Experts of a small language model: vocabulary 4882, 6 picks a token.
Below are experts of layer 7 (counted from 0) of a mixture-of-experts language model. Rows are named router (the router's row for the expert), down (a neuron's output weights, with its number) and show model dimensions 0-95. Each number is 128 + 32 x the weight over its row's rms, rounded and kept within 0 to 255. Numbers have three digits each.
After each expert's rows: "raises" lists some tokens whose logits its average output raises strongly, later layers aside. This comes from a sample of Wikipedia text that the model never trained on.

# expert 100
router:126084232156145189085141135162168174134121136063205123190135137109110160124132107113089120122129154158181169137151131149111123109118175114162129128147102111063132162128151117147135148139111170121164156117127122149103136126177111119118080138079156117091153138140114167142195095116033077108
down0:132106124111148136124133154152106073138119122199079124151085100117105101152168122083131105117173089142122116135229112141152130110143186107150100113133095142168141124138139101125147104138083080067135191117202130161181107144144180152123085119097131131133173111077073141104152112127099140226
down1:169146132140117123098094169114147162118171089164151124154175074093104153132097130171141159100099110129080150111146138112078123109114136155079154178108094114102184056121153155171150141207145088138146140104124121105164140090088047151164148148104148160150105176102190089174122161102095180104
down2:140120165158121063132145073136071197124088192147155156158133142087151127172135168098187184143156119096114136074150102185140073185137141148137081142147114124136098131121134143068108073165089184181083124077145146118101110085084144142109131134129107129125122132132132142113083147176060124129
down3:137152141058127187146141104182085153138162167173159113129175136163174145081137154157113183077135176092082137136113100129074103151148094049109105103145097148192143107121160133170090074120114154120124126118154096122113133139142099148141163155104163126115095138093086157189193179111079140122
down4:154100132074152165122161144153158121087188154106099126152208103178117170126151123114108069223170135147107119173115105141127144125094159124172115110182094139115105106121162160162128145139093096137133128129189144080083114136110140083145086069139154146114154137128218131150074148091108092107
down5:159127137088096148160170125181080192026147073125126104124075146143166118151065117166164131127105148167169158125135057086118143131148137103092137108104086108135091123115171136190110130136145114069151154182164119078120151127160134140129107126136142105145070146129153083171122109102111068164
down6:108163137125121174071155099140226155070086181156131177067106133142133145095115124111087093134074096120129142136146171126131202127175110156106107140137138119115154103151150122096138141102114121115118141181150120092225181162141115155114107158134121131097085167084057156160119141162084132128
down7:133132169157096203138169131159149171127109084150127199120138182105114182100046117089131139123127106161156133057137092168166120143108125146092143094136090125120179112097103109193130108156156189131112142110143100144136130111100127186168104103090081096132182117086112132107082141140182146072
down8:167126124136126108111156173140088127166106181116104127072182119085183081116173128143090139128186106101090132073137148168092139153129127188144108078112066230080160120087170141125098062154091156142120086119131126103087146122162158126143108143080122140136167121182100100126098152137100135104
down9:088104128132144151167119167113140101105126128126052108169126095060096112162093160173130117137138138154064177177191096101140127185163198084136113142096083138103165161130172150097116142131118104113094145083036140115093090097126186100122149157116144092178119144162155118161147136083141138127
raises: "ed", "es", "als", "pl", "ak", "."

# expert 83
router:154142147173136139094153100163155163114080096117227148142108105159093142142156102067098087127113146107193133125148121119125146072092122073164100152133184111134107158095144194160096131145192123117141145100091113131147163140143062092091125158062146126085134196115112144160125099086142085110
down0:147179153103106133131119197128072107089167115120130061130125183137104120120083113137130112117170174140089099066197069151143104131144091145149069154139067168122127178078114169147138126166160110151173114133113119143074155163145112175114125169150186128189155088135115142170116089166112099122
down1:195154118099150138088145168108130158166124150146071160022109171129087187104093118147082138161101110115097145195078131131111139134110161148086082076115122133099126172048120134115180105159157151157151128150156141148154160108082121094143134103084144102103122117125153116089142064093145098117
down2:147107135047150171135175145138121133075134129101124138111082128102129151139085121070100125120116126120068073141160086121128107174166089164132121132177137149156131063143134080164169142071163116129143151179125178074118134070090127097156068079127177157143091129160129095115084134119060146168
down3:133120157160099124159100113104124110162167157099143097142200151119071131106149126099157141117137107125097149141136166161139165095148154177166099105059101170154144166139150155077114085117129160195106161128092130216102144162089182100099213156159163110121117162133110173131111081075158152116
down4:166084131147142119169166159094137105130118131175179139111147145189130121126065151111137116074181116122152078153141146074133131105188087105118090068124074088151158098115154141127147102170139167105174111066080087152087095089146152131143143176111085158145165156189123145123122104121091205109
down5:098130122090115108091148109128104142077114125137127110145134100096159062143117113185137172143143072108063160174156107141174091094172189166191158148187115134126145158138080118095141119086111096142058099149108128097137120138114136135156149087127115159145164194099068132119079129139160040115
down6:073117107153162138115074113124093134176150171079188131169082091147101164075154125109173172075169141168124113128064119111120123085129098202104105092131192064149091107094175154135117124064136100119144131160137118093107097078151103126121127176094141088099166141123153129126153133170159096113
down7:113139121106111089129182118173153118171050127127149139165142120126121048189134172165131142082078144139080156060070112126172105157103169107079136172099135167076113147167104142114134150118128162142170112074116150153135116144111117114149183109153154144115065068090104141148125072153169149141
down8:146145066104116132115110154126047151156122131104082137121128188147127201071112137142162144136109140067042059173167086121091170165122105183134169134118133176141147136149095122172144050110088157092143175136102131159094130099135166116149133140146114139079117169159121168152139160108125117136
down9:096121111143137158139189147157116170124111172128112138179093207144178134135114109088122125138144109136042154124102109115090124096178107091155081131167190141098150121128183161072098152094143144117081178137138102152084093065122131104167102187073140139126133157135143178135091191120090129145
raises: "\",", ",\"", "\"", " Years"

# expert 0
router:147131157168125135117160115153207129182075094113128126191150153145100147075137084107125099148088152149162158168145145099119140090116159112139186159160147070086120155138166132183124171133209175127173115095121079132115156160162084101061129152109160126149107202138125123169148102088126125102
down0:096166188131095101130137058127120130137153231105180142115119178145132110150158106124124114157137147088055157137141112178091122097128095136159092149156138113112120083124072128120115134100134140100187138117171122143125065147101133124131136096208140163158066156144160158139170174167104062111
down1:102143174156149145146133117122116172094148109150141153148098139144197138099122137108149126113150095130071160106121119119109127140146157097089117140133163113150118149055115148164079119102081083116201134131083146148079151069115145101192168148167164184162081094109149133123169184092091232134
down2:153121173138146153142099161128150171178181180134139139119167129113071154097141111135142129147091194144111168102151126134109053130122159089121151129083134115117093083117148084095166160104053176109135089167149159153153093045141101157104084101062130074116066129123151154068118121145121137138
down3:115106130097081119113130129093115069109133144137117134122179089119082136222096140118138109146145133116115141152063164168171131080067125168031137134111179103114147157161172151138108111099191160152131087153172119133134163125173156193101182099086109147119135157097149149117151136150117175170
down4:096180095091177195171117128109138158090187196148112146138118157140110122150136162137101133115116185140151123152164162115118163117072144106075091115074147111152201100154141100103104142051090112112188116107164167101127120108080128145131118174117169146171136184181170129152136108150109123083
down5:118142151113185089139112095154139134128142114128176088119162104100114217140173125150138142077093179098113147114119130184096074106053129126117133141124115082124170110060097110148161143130121112151186173063156138133119092064070107141063104166168114133130135101100110115070134178123086135125
down6:079129106101187101158190148131125160088122101155127124141139114104165074106148173117065101110115123154132122157135134143106191157158124176118164110124168144119125124135129162162082178097023140095083142157126156106057191087126095151143149086107132161097099113141101109097100122100182104070
down7:215151190163144114159144151114162141155179156138093124148110112077150109125117126103145085086152138129119151139164146094128144090180161143132070132110141084083128114116140121181201149144180123117094165168082125170161190098119154155168123135102171165148169103097089156050119142136185114118
down8:153147138127118145181159117127150113134122184118168139111109169142133073162191140209120068129100099173092144148109134083068091125164091115090128153068089182159157148114151098133154089087183087148117097097158128135113086080146108148143085194141119121108148171128136202149122127157110107087
down9:143123112151121124051156093178124100073102111114137162130158151163166142116121079120126114165105077122161168100121124161096196122157156142179114124195128143177126134133140109135102138065153139123124089173150047123124100158101126100159109198171156131106133103098145202070158151181103170148
raises: "\")", "Wh", "weight"

# expert 88
router:147092177127149163099131087172169144145110094117162132136132150137116143102147090077106094184112160127124115117150169096128130105118144057146141121223124088098147207109192148130106142079140142090142095095103107157085159115139091156113121163071143121145135170125054137164159186114060106121
down0:120158154111057166114101112132123122139105174102187145117102131152154164154149204162201086110112111103156114150121175158085130170124173090069112100102179139099123126154101132113166085101064171121174180104074141135098140118162095186114185135142106107136112107170130112142176126101099098171
down1:135075112103162156091131152131120118102129117108145112151115144197120159111128122144174171129171150120109144149097185076189069058160172104136092108147092119108097087139128157136115130148113150108191094184113140126141072097138182166113053084097169083168162126152116091122111140115153174063
down2:169171038149115145156103113082100099114076096134144112131146078183104158163134137117121152140168109111113135106132130135130125161205108166102120162082170169109148108137115027151114165043174125138146102109113138166174056106072100112097116102116104124137132184141136111128173140146132127144
down3:125154137135137170127119137145088104168180193100083075117138158093129143143136110147123154172170156137116193125195140123109149123111108177153145072122124171223198149125139182110119145136048148121130130102141122135107094121112118111046118114094186142090098112140061143109153141168136126095
down4:081119127115119103190136133113144102142136109083106110124139146125143156099200075074113168171142144115133142087135146137080187157135147153103101121112168191125113079119137101141156117101097184127116047091132132124172052122179112140195143116119093085136046068122125173131120169109120145153
down5:143164170101153119174105154104137128128161123169040145155199125106102167139145186079105108143140104100129158138144137092182099120124099153134112184132177184123113102157137106125031072122107056105159097101141135159188121126074128133130084098120091086162150174164113117130129149101138129107
down6:121118057179139083134109101100154144180095091146143134132146154147083114122145152138083121122089097176162141070109144124127184134077108137097185064095088081156150143098172116157200083103116185139143098128119068156105129168150124166130138148157157113120116122063112168116108072070163129121
down7:091128093173134108142120136084081171153108166190116085107081116118155159149061144135144101129145140141150036088136167109134151172155089138148088121146090119156131081130157114151132092140107126124143087123108208089122153138131158184162214150138058080124134152141130135141122138139173111195
down8:123181093134128048092123064123146133162125169167145188141148074103094131114119171110102115114170121203156160148163149106115145109135149125077146079117109166149153134130111169146180125088057110135093138141138168186153188146158146127112152149129124112091143088102136115085085161189061099128
down9:118100126119143069190139133173095167118103102150159202148190103124114092113110109128171145129167168189111108171164104167121203172122202148165087078129122075121097129108114148128092075155108137155135091152132113129098144132083161136125173133103189162118159101096092123175114188142129140134
raises: "ave", "um", "avel", "ama", "av", "ō"

# expert 70
router:148142134177150190102111111127158185158124100079171188173099136125113146126165149123101097214124165178141099177165136115132069053104189095113160169127129119106084140126099130148093111155129148098127152059115099136106170144138123127122065131049154108127117125127130159147145179110095089137
down0:128141156107086102159113172157126141110156129183152196130129129061141084134089140170098075150142178116116172198159157172135094097144132177130123109124041181154135155145103132052149117086082109159090128119124095098153091156125142105170118100144134141143095097076082139123151148070136150094
down1:072160130117106085135168102129158165123166148060125182144124223148161130088149128084171062107118111178096141151067084135124151128185079117161101120149151130129094137132125115093122084126100155153113174099156115156072148081143110088149147070112123143098058158122138107158104159167154108115
down2:143102164076129130159146094107094075142172133100091154069138118207126165129089051135113157104105149117061113105114080099124108069131147142123109145137166131089098157118116097066124188138169176127165083133094162119094116139158100082135151147138143085045130126123092127097145073139155137168
down3:159180151145174077157135102087139105083141114152156108139108098112144133087119083102090181070123139159067133156081145177134142079106163085164100115129122104104176090122098177144152126161040138176119123125121113180136097134131156129127100141107159175137139135132150128091094144163110017107
down4:114138088114093127166121198151118171144058172141114110110081094099071104195147124116142149137083130097152109089162155118104135102117134124144097091164105085123078079126096119091140089186113085053113133134163125122108112128157184109156165144140121179125117143169110092163068151080135200106
down5:131138102122148117123141142137118164122171103154100149167067122152227096142139146145177134140103129089110127110108138037151157105165208151125138097142134120084107129183118076110143133116143186162189161169113148104184159147066070124140200129114126080084155129169109158142134117126108129108
down6:177156086159125151183180180171109140121100171081123085118089131180164088122129137137152171123175106149175096056198145158149117131118149144158105130115148108086180129137117151108120135084140195136130152123079106123142128132151119189169133096103169098155153131130123195077145176121178089091
down7:142154112164149076158126121171156106132085151117134095147129089164149149177071139146109173127179158139136150203157118166135073045036141137117121124089126104106202153140114146115127169107125109124127163091056101118095095115160122103105105102105106120169153082119134125086112111173086158178
down8:139137122174102142161208152137120140134170093117125131123161158062136102141126089103122136179144118117124173131151141146152088080073120092108069096107060114123194178114141127147082155098109117188154130156130145113102172198119089154046163113145105128079177102149085140104143089172129139123
down9:195111156164147144090126097131199129099045146168135077122078190106113100105117105131161154113109113129120110117088154098134132128119100110156150127085209097072119189128167140143094148154165063177135140122092104105125166083144117076167146091120123163093134117147099093113075124091166116162
raises: "p", "is", "es", "en", "i", "k"

# expert 99
router:141118152166145163106146106139161158114093060134160179160107168184120158095165116125145104178109135156156154121147114115082125108100191085133140157212196134125095189125138137147105144158191167077165165123084089157103150157167118141073075163115156131103134140141092182158149159102125100116
down0:102117085160181118102112107089106150166113050168157176137149079078129127127172109086163124111112080142142161173073090132184108176208140151131084120150173146149175115157148134180099104143104152112088078132156115087161122176104080120161155113084130121127129119194117133147166123150168106125
down1:091176107131180158183118119137160088102156122085138087085063153112103057123156134127157169108110126104075107119102143130165070119123095101133117154200086115122100122092150110083151149133152076165108085145101154146183122111102136142169092110117095096150125151157136168102162141047111066176
down2:112178109080138214113095170131098166104097114216109123193121090105142094124122146121121132099052179141080099164129083142122150137122141131117160135111108030085147112109152135141109109143145145150125076124116082142083154086107133059154091117093162111112141131186147158122112163086136127136
down3:132117163133163153167131099113114197047119079105195135172125135106169150120166184173134118127105070113101122116150162128116121146102099094120143125080068132125146128114176094106099122197149164087145117165088122156140104137104110170076143190077113145114093143099094192132126170191133101110
down4:158147128058163169160151104100129123121069086104168098112228110172136149074119123122112132120098107077165133054102146112095142091184093122121149150136102098144085095112143108177099108105127160197181120092134131123137148158067117118137110090147086128139135113065130147162076164141161119159
down5:168142147175210183084101126120145172119151144083136079112162124173166128134128153102105115095148113151117138092111090084132153120129094153142129177145143183142150140170088105124118159162136183148114108094123180132085005136155195124094100105154153115073123137159124149131113067144130104151
down6:091148104126181179104161121143101163162114175110110119154088077211107131142131121130128127146148161108088128113109199134137124172074120169162149088144147126120116101046120136109107189060176081092153120161113086108109146093101117085143102112159143156106165187146143130132153188098153069116
down7:130107117123146110126121072134177102099087143185065080151105099172203156092094128108092136117140076148135130184083074149139145088087129139110051114130155138127121172075124158113128157154084119153108142176111167144153169171149149094158171140175154159139105141104164097146136189175143134077
down8:092196107116150069131123080111147124101149124057134111125118099128131066149123118054118175098078129122181165106139157086182119074120182136097202116195099102127145147148089124107132119090132147155126164102101076098135153187088168184120171168128113135154164134135113170160127105098137117126
down9:090139144094122145114046111140073160147141155127137108134152144099092097130119133063170105145171110151164174072135144149151135121152164142089201181136121168112132100105136103057069140169098091080122083128137157168100156172134113141142184069130086123111119148152142149135151091156186064148
raises: "ells", "ell", " often", " played", "ists", " usually"

# expert 42
router:114076160120158186109148123123149188137147068072177177176085116128114157117139128102124055141144167190164105173132192114140120063112153094132137124132125139126132155157122155172120107106171172125162110102119119185107134152187081163131063166071175141121149140135113186145148140127121090148
down2:135123176180100192083106085121104145111141198140146185150124111085180136200120081151135083117100182098095169131125162106194151162157094148140081174090136170132113120170164170126115134100162148083132116127129094098046144137134135141131126102136127116142087139127127183176073105142133172128
down3:131049164171088147130148097157111141110092136192183167173170084158152109158122130142173112079117143160150094185161151111173159174150150120125123107101112123152109137176175116146140070160062148105128095079130074138064169098161171131126117135134092173129140147110123146118164151080075105146
down4:124124106151075096097112155134123090135133171129120123180100102102170151136111131106149153064129121106181146165049148179112104128063101114082099147112124143122218122144162159165142148183109169135124113164126094123144116190124127156109089092133160088227172139150130076113088094151127122101
down5:128157114132059156171141155138169193154158126153114115132173155162115127188112076161124160133144174135112126117116119155157136085124156165092109077081144152139115105115150129205160157123122140139078130168137123051114145162209114147173130183120120050069120117113142155142141141077073101112
down6:136137132099106061110173138106083082123096130137066128118115086126137113095080178096133242156122144075120161164116157127126135108155149096129034140122172126149125134117129129088106154137165169116118149092105105202059154099164123099108088177162129109145175087135129147104127155113098149142
down7:087104146058164103129119170067148170085071150155145166109141139118175164113122169142149131118073154167105126101127134072093147153105096113093159105171125164069113132083163100188106140139182124133092108138136123099162166135095131142189136133134140098081148094176086104159122066142204130155
down8:123115157094212095159193116158082090124137108148189165102106115123121102162094131125121141149083161176152133105152168154128171148051103119160111096079080171120140112129109138141167118146062186085112069200107127092107153137135139094105091122083098134159178145134096156129142142144167156160
down9:073122094079140178075147118134145097104177088089069119122200134097083136126118172135121163155115080172137152188081122108193135100104081086108127110113060145115107144102165098104075100079158155099144074077121129083146120127099084124161096134114145175140149105139113109125102116171132178119
down10:086103149085117097137106143124186074098160087151114094150121091086101154078129114108149103153197073160125169118150158104110204128083161124106124088094085128151123120084147134099101134087171118121127146130139098148137164090130042156128145136133143114115010087119175140166111126104149123104
down11:104139175184164082101145105120072127142109163138074169157106125170161139173085140107157196109179121149155145131146069147144153117124156088183109098131128112094175171128122166114135180113142074088088114189123129126130092169121117128157132178082111130091216162083163125118090126108116144086
raises: "h", "b", "c", "y", "aging", "p"

# expert 85
router:155138144152156162101159106132133152141089120125138135211082156178160144144141107115140084141089182150147127148136151151103117114099125123133126187173126094091121118117103163203099166092143138035146078025043118136105155136136117124135080168101159085143165115154100154128127163109133109113
down0:128080162111120161122118148160165138123156139155144150065064124157136079171167133133099107116152115168136056089122100082042111168156138113125156165089135124117089162103171096170131176091184110178137163174114095109118085058143125096141127172136136181148084149153184124156141114102155138103
down1:151084136134155134174130061166104151167163067162207124155193102100151138182111146121125101139121098147126183060172107174126151190120125154120139124117062113156131123106117123152094117128112138106096118152174135099202146173141126119103148082075110164127107100081104113142086182178154116125
down2:122137163085127236112140143178092123161141176197146134151160106070145185129161159107103127129143137123188110170126125138123174099127087143136101164177120128132079082177130095168102138126099112122117135106127140093140226125066157082111151128101148083137148113145148102072157127110152148093
down3:129166156070124103141136135102084119116187170143144114170100139107114111109143089114107138178184131115130175126097173092152152073162089077136151112130045070129142179129124102088158127132123126205120107109082179124131168168176142174090098118117157094140111081129099089141138131150094045142
down4:144045138095131095143123138136123123131138194190133094119121114133102171094135052146114090144127100063149163152110107126109132096189110136064142138145139122126102124111110072204117117186139070091135119114145130125146142148116140179176075093097088170054077101093098098124107170132111137139
down5:128211124135112149167172139132171100149099150104054134080165157148171122135128139140093097048149125146126132129136161142213112174118130076090114145144157141104140148134152093055171168137171176196161178143170113144181112171090121117189115138139139088111132149136131142130106111150157130095
down6:086131094154148176118103147083139171123051126139114111135104120192129128140070158141107150112088120079140078179107138103127185175083177097185110119155183127131127142053151146170128102159184119104145204137160102152142131109125094070117151104161103093120098114166148137180129101087146154129
down7:108141059080121106140139190070161110151149104152182160069192138144125081150132119131080190145102154085153113136132136134105096109132074169131124120141109045094111227136145134119157094135128137212168181105077146127122067129130117108122108118148135105149129144148111127142113137100143175122
down8:124136054131073123140148148101120081094134143139154116147153155094187148092102142176126144142152128156085145148189143165113123126160115108155044161101019097174125118128095124107092165119069157109107123089108180128150115075129070171154175123111171141111126174097130120105113146133153152080
down9:130160048159172136165126112161188133152150157128173132085125108113116113123159144149101114135160160139126097135117141107119145140143113128105157081089174120078093112110087090197109179057180131083149119092127183150141133171073163147179137168162086123176087155066076140147106093116104155101
raises: "ed", "ing", "ive", "'", "a", "or"

# expert 17
router:136125153176163164084154093140157164100077080118133140143124153187107134120159115098130097199118127136164173121119117106080134112116164096153184166201156112115072201135162153136091129165175142097161136109077113164108172178161112142076089149123149133120140164141065192154136161104108113107
down0:087131156153108091146101144161124199189107184185096132141112173110150169147161139114128144128089164140132097179135140105120222150097173112101149082118151075164143114150141177103126127121151110066126116160177102096124151111155081139084174094109162167127134178145147066131142118186099168139
down1:183117067156161130171086176155113101130146103119167116156180100034143090103154142138152178104148096088097083136129148176054138164147119150125123136095117110140148153098133092154164112182186153136094160118139112156137116107201183138171128151101113150172143181131153096142135119115186094113
down2:103128057125160087156152145103156144132170127067132101164106125118109110102146077110101083088157127098168129118110129063128155173100155110148134153141095154167078127169104090157164110167155108161163154150107115152160132152191149105082228134122109093151081095147164151117118152139172043128
down3:111114161128137161147067116148086114127138149146080078170118129148113193155130152180141150135162159147124149133110140127079112167109094126178050156193109178097113121105140120070161173160135096100118095106137076117125085139169127078163096147144109054096121156097156115078155209123134153163
down4:152159120120122148130118161184141179074176153120116083151084094143104086163099116180178153102110134134098051142137113184149105101149135119126125080192143131139106152110155115050135166139084130134162098156113136086145098103082109141170161052072121145167097180133102141084126154096175098138
down5:152140098149117124170143103135159149091145149067143120122104094165215108133154153110124127132150097135129088181134099105123184140148124155128110177119092111097102075126147200171161148099141120136096122207125142136143124149089127102114103069204134165067107146087078172108102137122178177064
down6:168150116135183159172097166123126142130133185145181158123115129113137121135113104161101146157140155200086156160166135079096099147106088134136094127123044155068118142118095109147121187128113108115080102154124116128133152104141158152108136091080162096133143085139124103052203060175186115158
down7:161111139108129180107122109120167139107149121170172154147104085123102173105159181121132114160058129118135179124124149175111065155165145173142161128068126125181163123156128150188087105252113126162098150109096136160141095136108116151132087175078090102147157095116083158113125099153142100117
down8:092082155182102165141177136111195152083132134033088154111078162121131108098123113125160204163114077126193139120153197181125131094114136132130141162145154119096097099108168134172166106130169108180103138142107108094143192153132159137142133146138163127105170088122162146142123131150075119166
down9:076109141140105139137126109167204103123139210109144122068205160112148150110145145124147131175149140135072090118098112189139114170130082162114104095086090146151152125182116115126120107072097128117106155150118052135126130200091094125139127115083168101197146095143156148098078106128167135112
raises: "e", "ally", "ing", "ures", "ous", "ry"

# expert 59
router:135073110160183158125138083151148172151113121131125116147140140177071136079174101120142091155042139202141138147211138102141142126082150074169124169167081120070134166136173123120122179106160152120169096078085117141133156161107123099093119160120141130165154137139077101163121129113092102086
down2:145106173112130114128090146196050185080120153180127156133119136125147188069119137099141139156160188178078155145169136123137159189101165125123102175144100135111051153100151156141156155116086134138088157047136118140097114133152122130167149134081129150151167100148106091096163144190125123126
down3:107097093113129102152132112149141111108116130147099198197169071128117113135109144111157163138092145103140198173129139155123135121077162175082128174097055121144133110127163140134107142133160159100087111123161100183120140124079133136087069139054072133151132107107172064083112105184067112122
down4:143125113137134087114177156129079128099166154087154102117135110089142139103095142094106137093065148147177141201105129124117167165139108170065156164155154157081179180174115114100159149111066190131096136137184133105083106135146178134094031140115136094172120113086116110103135137135111120085
down5:099175172119148119131085133114178170143129107108172137126144140083156142111087136180121133145146135171151143141157105205174168107111115105167103095103127078165112190142147105111131182149111122101139059111130081073155113143130121174109156157075159179140128136035160180094095151142120168080
down6:164173140116106126109188107093137127170112143140068119106137118107173178094084131147136114153149188077132159125157104173163007112165082150159083144098111131120158093129124127148177149120108140138139137061129126129180144164102126095203109130130192073098184123114111124090128117135108127117
down7:067128128112172149132152133095123133091120130146101157042074156125110093133159152103133091161108118127149110098165112087160123199115096102144141183199183147109057129154103151110130105126140116109155154183115133194168107136158118112073115148143082149140120141171122192051131133091136085161
down8:195109140088117109137109141153189106130137058144120145102121208202087147159134147137167158137124121160175130061061137141150186103142136133129142049110136115079109140121110113076126073060126130151144134092172125111108155121104147132080086107106147106087143183129116119080164136160154123107
down9:121095113082128113122094138116105071153124091186118182152086062091122056180104175162121132153110170132183157133086116166129060106126136171118154131140130138159077139094073121101155090085113141164139120188176152147135168064160127132176089108167113128170100141129150104079102093122130106124
down10:117141089133134156118064120151115124106165070107114138149173113114142209174062145126188134150118118159182171107119160138167068138184137150155156136158092076112094128137103105124128175121133202139148148108184075144174127104137160142157127156052108194110118139131087120110077117164126109134
down11:124085172145098092144135107127079178212107132108137177108055144146160098095092112158124173138129196082094148152124159120141119160139151102140094167186083108182100130085131143166171163144128174181140099198099183145110139175121099126144118170113127124115118136145162127103176140159152177157
raises: "ing", "all", "ell", "land", "ip"

# expert 39
router:171095235155166184121143119136185139139141136091148153134118157118115128101138150123105106139129118190159142134138220136101072064104181107142156172136091109106082194116150148145133127134133142104156198109144113188089125152172093155092105147105181133124102134169117165129168119113097107116
down7:103081131137090065148104095142010143131097149129181161142156146120103132141159120101125143163079135125143159114155103129114122114139102154124110150168097138144116125137201094108180096079083067147128150151147077134152130183125125147077203121099116092108134095146162129163172116102107047121
down8:067167124108088113139121086151137168107133168116155138064092135131125151092168063150175132117106168172128164109140140121149147107182148141137122126162156109125151119153076176137123054100051086151137126119149168120153087085169115128215163112177069114165090100107132149157128140122068094122
down9:153067117118117154148161086130183147135174106104158113144146094078128097133181099197091099108102157156142098155139059113106093138176114148096128084131121094207067085091121158176150145160131104071145112135117149131091116100109114197143181114134114119153188173125109144153118085106097093099
down10:118110151173148105113098128120191110139134083096172118120125124144189108105127170095099185099151155130069194088088164114128035188147171144110110123157081101118144080197108087074092157149124115109115170129185086119125116155139109139134164163138128070105156090105142129155099164128111158146
down11:144167116156127161131108089169078182119161143133134089106098151118069111105104101118163103150131134133091139175110100117112157155129151109171139135167140160129103176162155091183082136176180058092123147108162093120043189071067085176117166139087174168111088083126127133105114142119108141130
down12:168126106116112123078154135152137139112134156088121109067163140138166163176110131132160118158143154088161142115110149132121120148219171109032116144142158128107233131146167107113122161149117181080157116086095178099094098158120101099138148164190102113100114112151110129181128132155085081099
down13:100097141087042158135084166139098052126159085172099160144102114160144161134155129115109153151148105155076112113123074144130176119137165152113121106106140148165117081145088067102093072165102139128171106141165141117149139119158055133125171097147134058104191159132142119131197154150112100160
down14:131177123130184140168070164130095170063150152176084089101150124145085149132128168078164120108193174140153163176124071123134044093100110139159119176147142151138154127129117143074090160162132114134147061116163097126106131103116162141124079106156120163123099045110155122117122087138109097139
down15:204103129141146174147077119164197113125177082100122142082163147128140177206165138149151133146156186152096126183073089148131112086125097126105099104098121069108107158107129125118135102175159171128156117097141093107133130103168142129173128134162095091058091151133123171127154113176082082126
down16:109159137110164197079140088172083134093185060150136116143128182212170090145100102140145126167075149135119096144175131153149158110122134071128151059159100172150152152107152153117111101092130136135096095093096157193139126113133144127127129141084159156172122138125112177104161107071127065113
raises: "an", "ant", "c", "is", "ac", "oc"

# expert 53
router:140126134165149183096177119174135108106131136126125169174104166140063119111158054166107097158127177101172149154164135104104106098119155102152134155170097097114102142122137187155052130109169141115183201095129108148121176143155138090080099162110154143158114132115103103172162057131069100115
down0:158064141143141071140110076093137108161115108190107127149203134064137143141119122147153138121146096161141077157071125118067101110008138121146170128119123047112087126137177141132120149152168069124124098137105118103129156110144129091117120075167132160105106081145111114158113112147174141136
down1:161144162047186111094157137133138107141118109089092119164109112148188141109117091124170180061165153133132090092098138119077069101117137156125093116083126099107161099119107087107105141094098096139183137148110107118090112091162147085144114159109090182126145085115108146148136182203170120058
down2:129129149081187150122148125128105166148141149124105120145125140118143087082116114170177089069147077128167116103123158164141148103153115115152089091074090091137110090077131122075128069114089181155139117065108136121115128051115171128132142084083110182104154078121195152096120211145107148111
down3:089119145153154078179128066112081149088116175143142134178151083104124118083141164131096161168111091119119109126116132158124200109122164045131121094162095083100143144146069096124108095130148131119085101121144174109063128119113105161101045163101135121152132053104145132107081171138104086129
down4:137071167097097107133183133177174081090161150108065163139134135148142132142093137109133129144153151144091162124076124095036140104083145068107132110151143153154105101158120147099110176150145096173160155121156136074089101132188160155129106186155144113107140136089125107098160112150071181062
down5:124076090149097116150153085159110144090085093113124157111143128099076107143133116099091117116130114109202066129090135100134209072131149091114117135079176143158094124186150105134117158141123103094128040127169119125133159161111187155081133078103123157153118111131117073185161176153128183131
down6:132129160120123126193072160106167168060124097134126115127072180194176114166154185152095147116110149187106116084102104124108099150159124140068113079097121180064142092083114160137106125193191121112161121139097155136125161143167146139101176111085152100147120112102147151137148105130101177161
down7:118146151085163161149100133139082177113155129106138130066154077141113143102131065120136113111097067166060040123188137083130140106113120134123153159107124151131148124152132121063138097164116105087092108128119145099144112175184108113141126174139101201098072117132122152149131148059115052103
down8:053124087094152081082124077083123148109100173164129082174153101081085157117124204110089157130147156089098149188164161179151122116113120083133124097111121156142113161132103150088154095102126143150115188092167093176060104108089115146116153096166135099138161106177186141125136137113114156105
down9:109106109139151086063173129113141114100156152095123113126096085226168114162162132124128143130180117156126154127105169117047135165076157095101086135168126167150113138154102114139160158169131094131117136130230168093112135132122143180204120136197141122121155117101185144140096122160128119146
raises: "ley", "way", "er", "ing"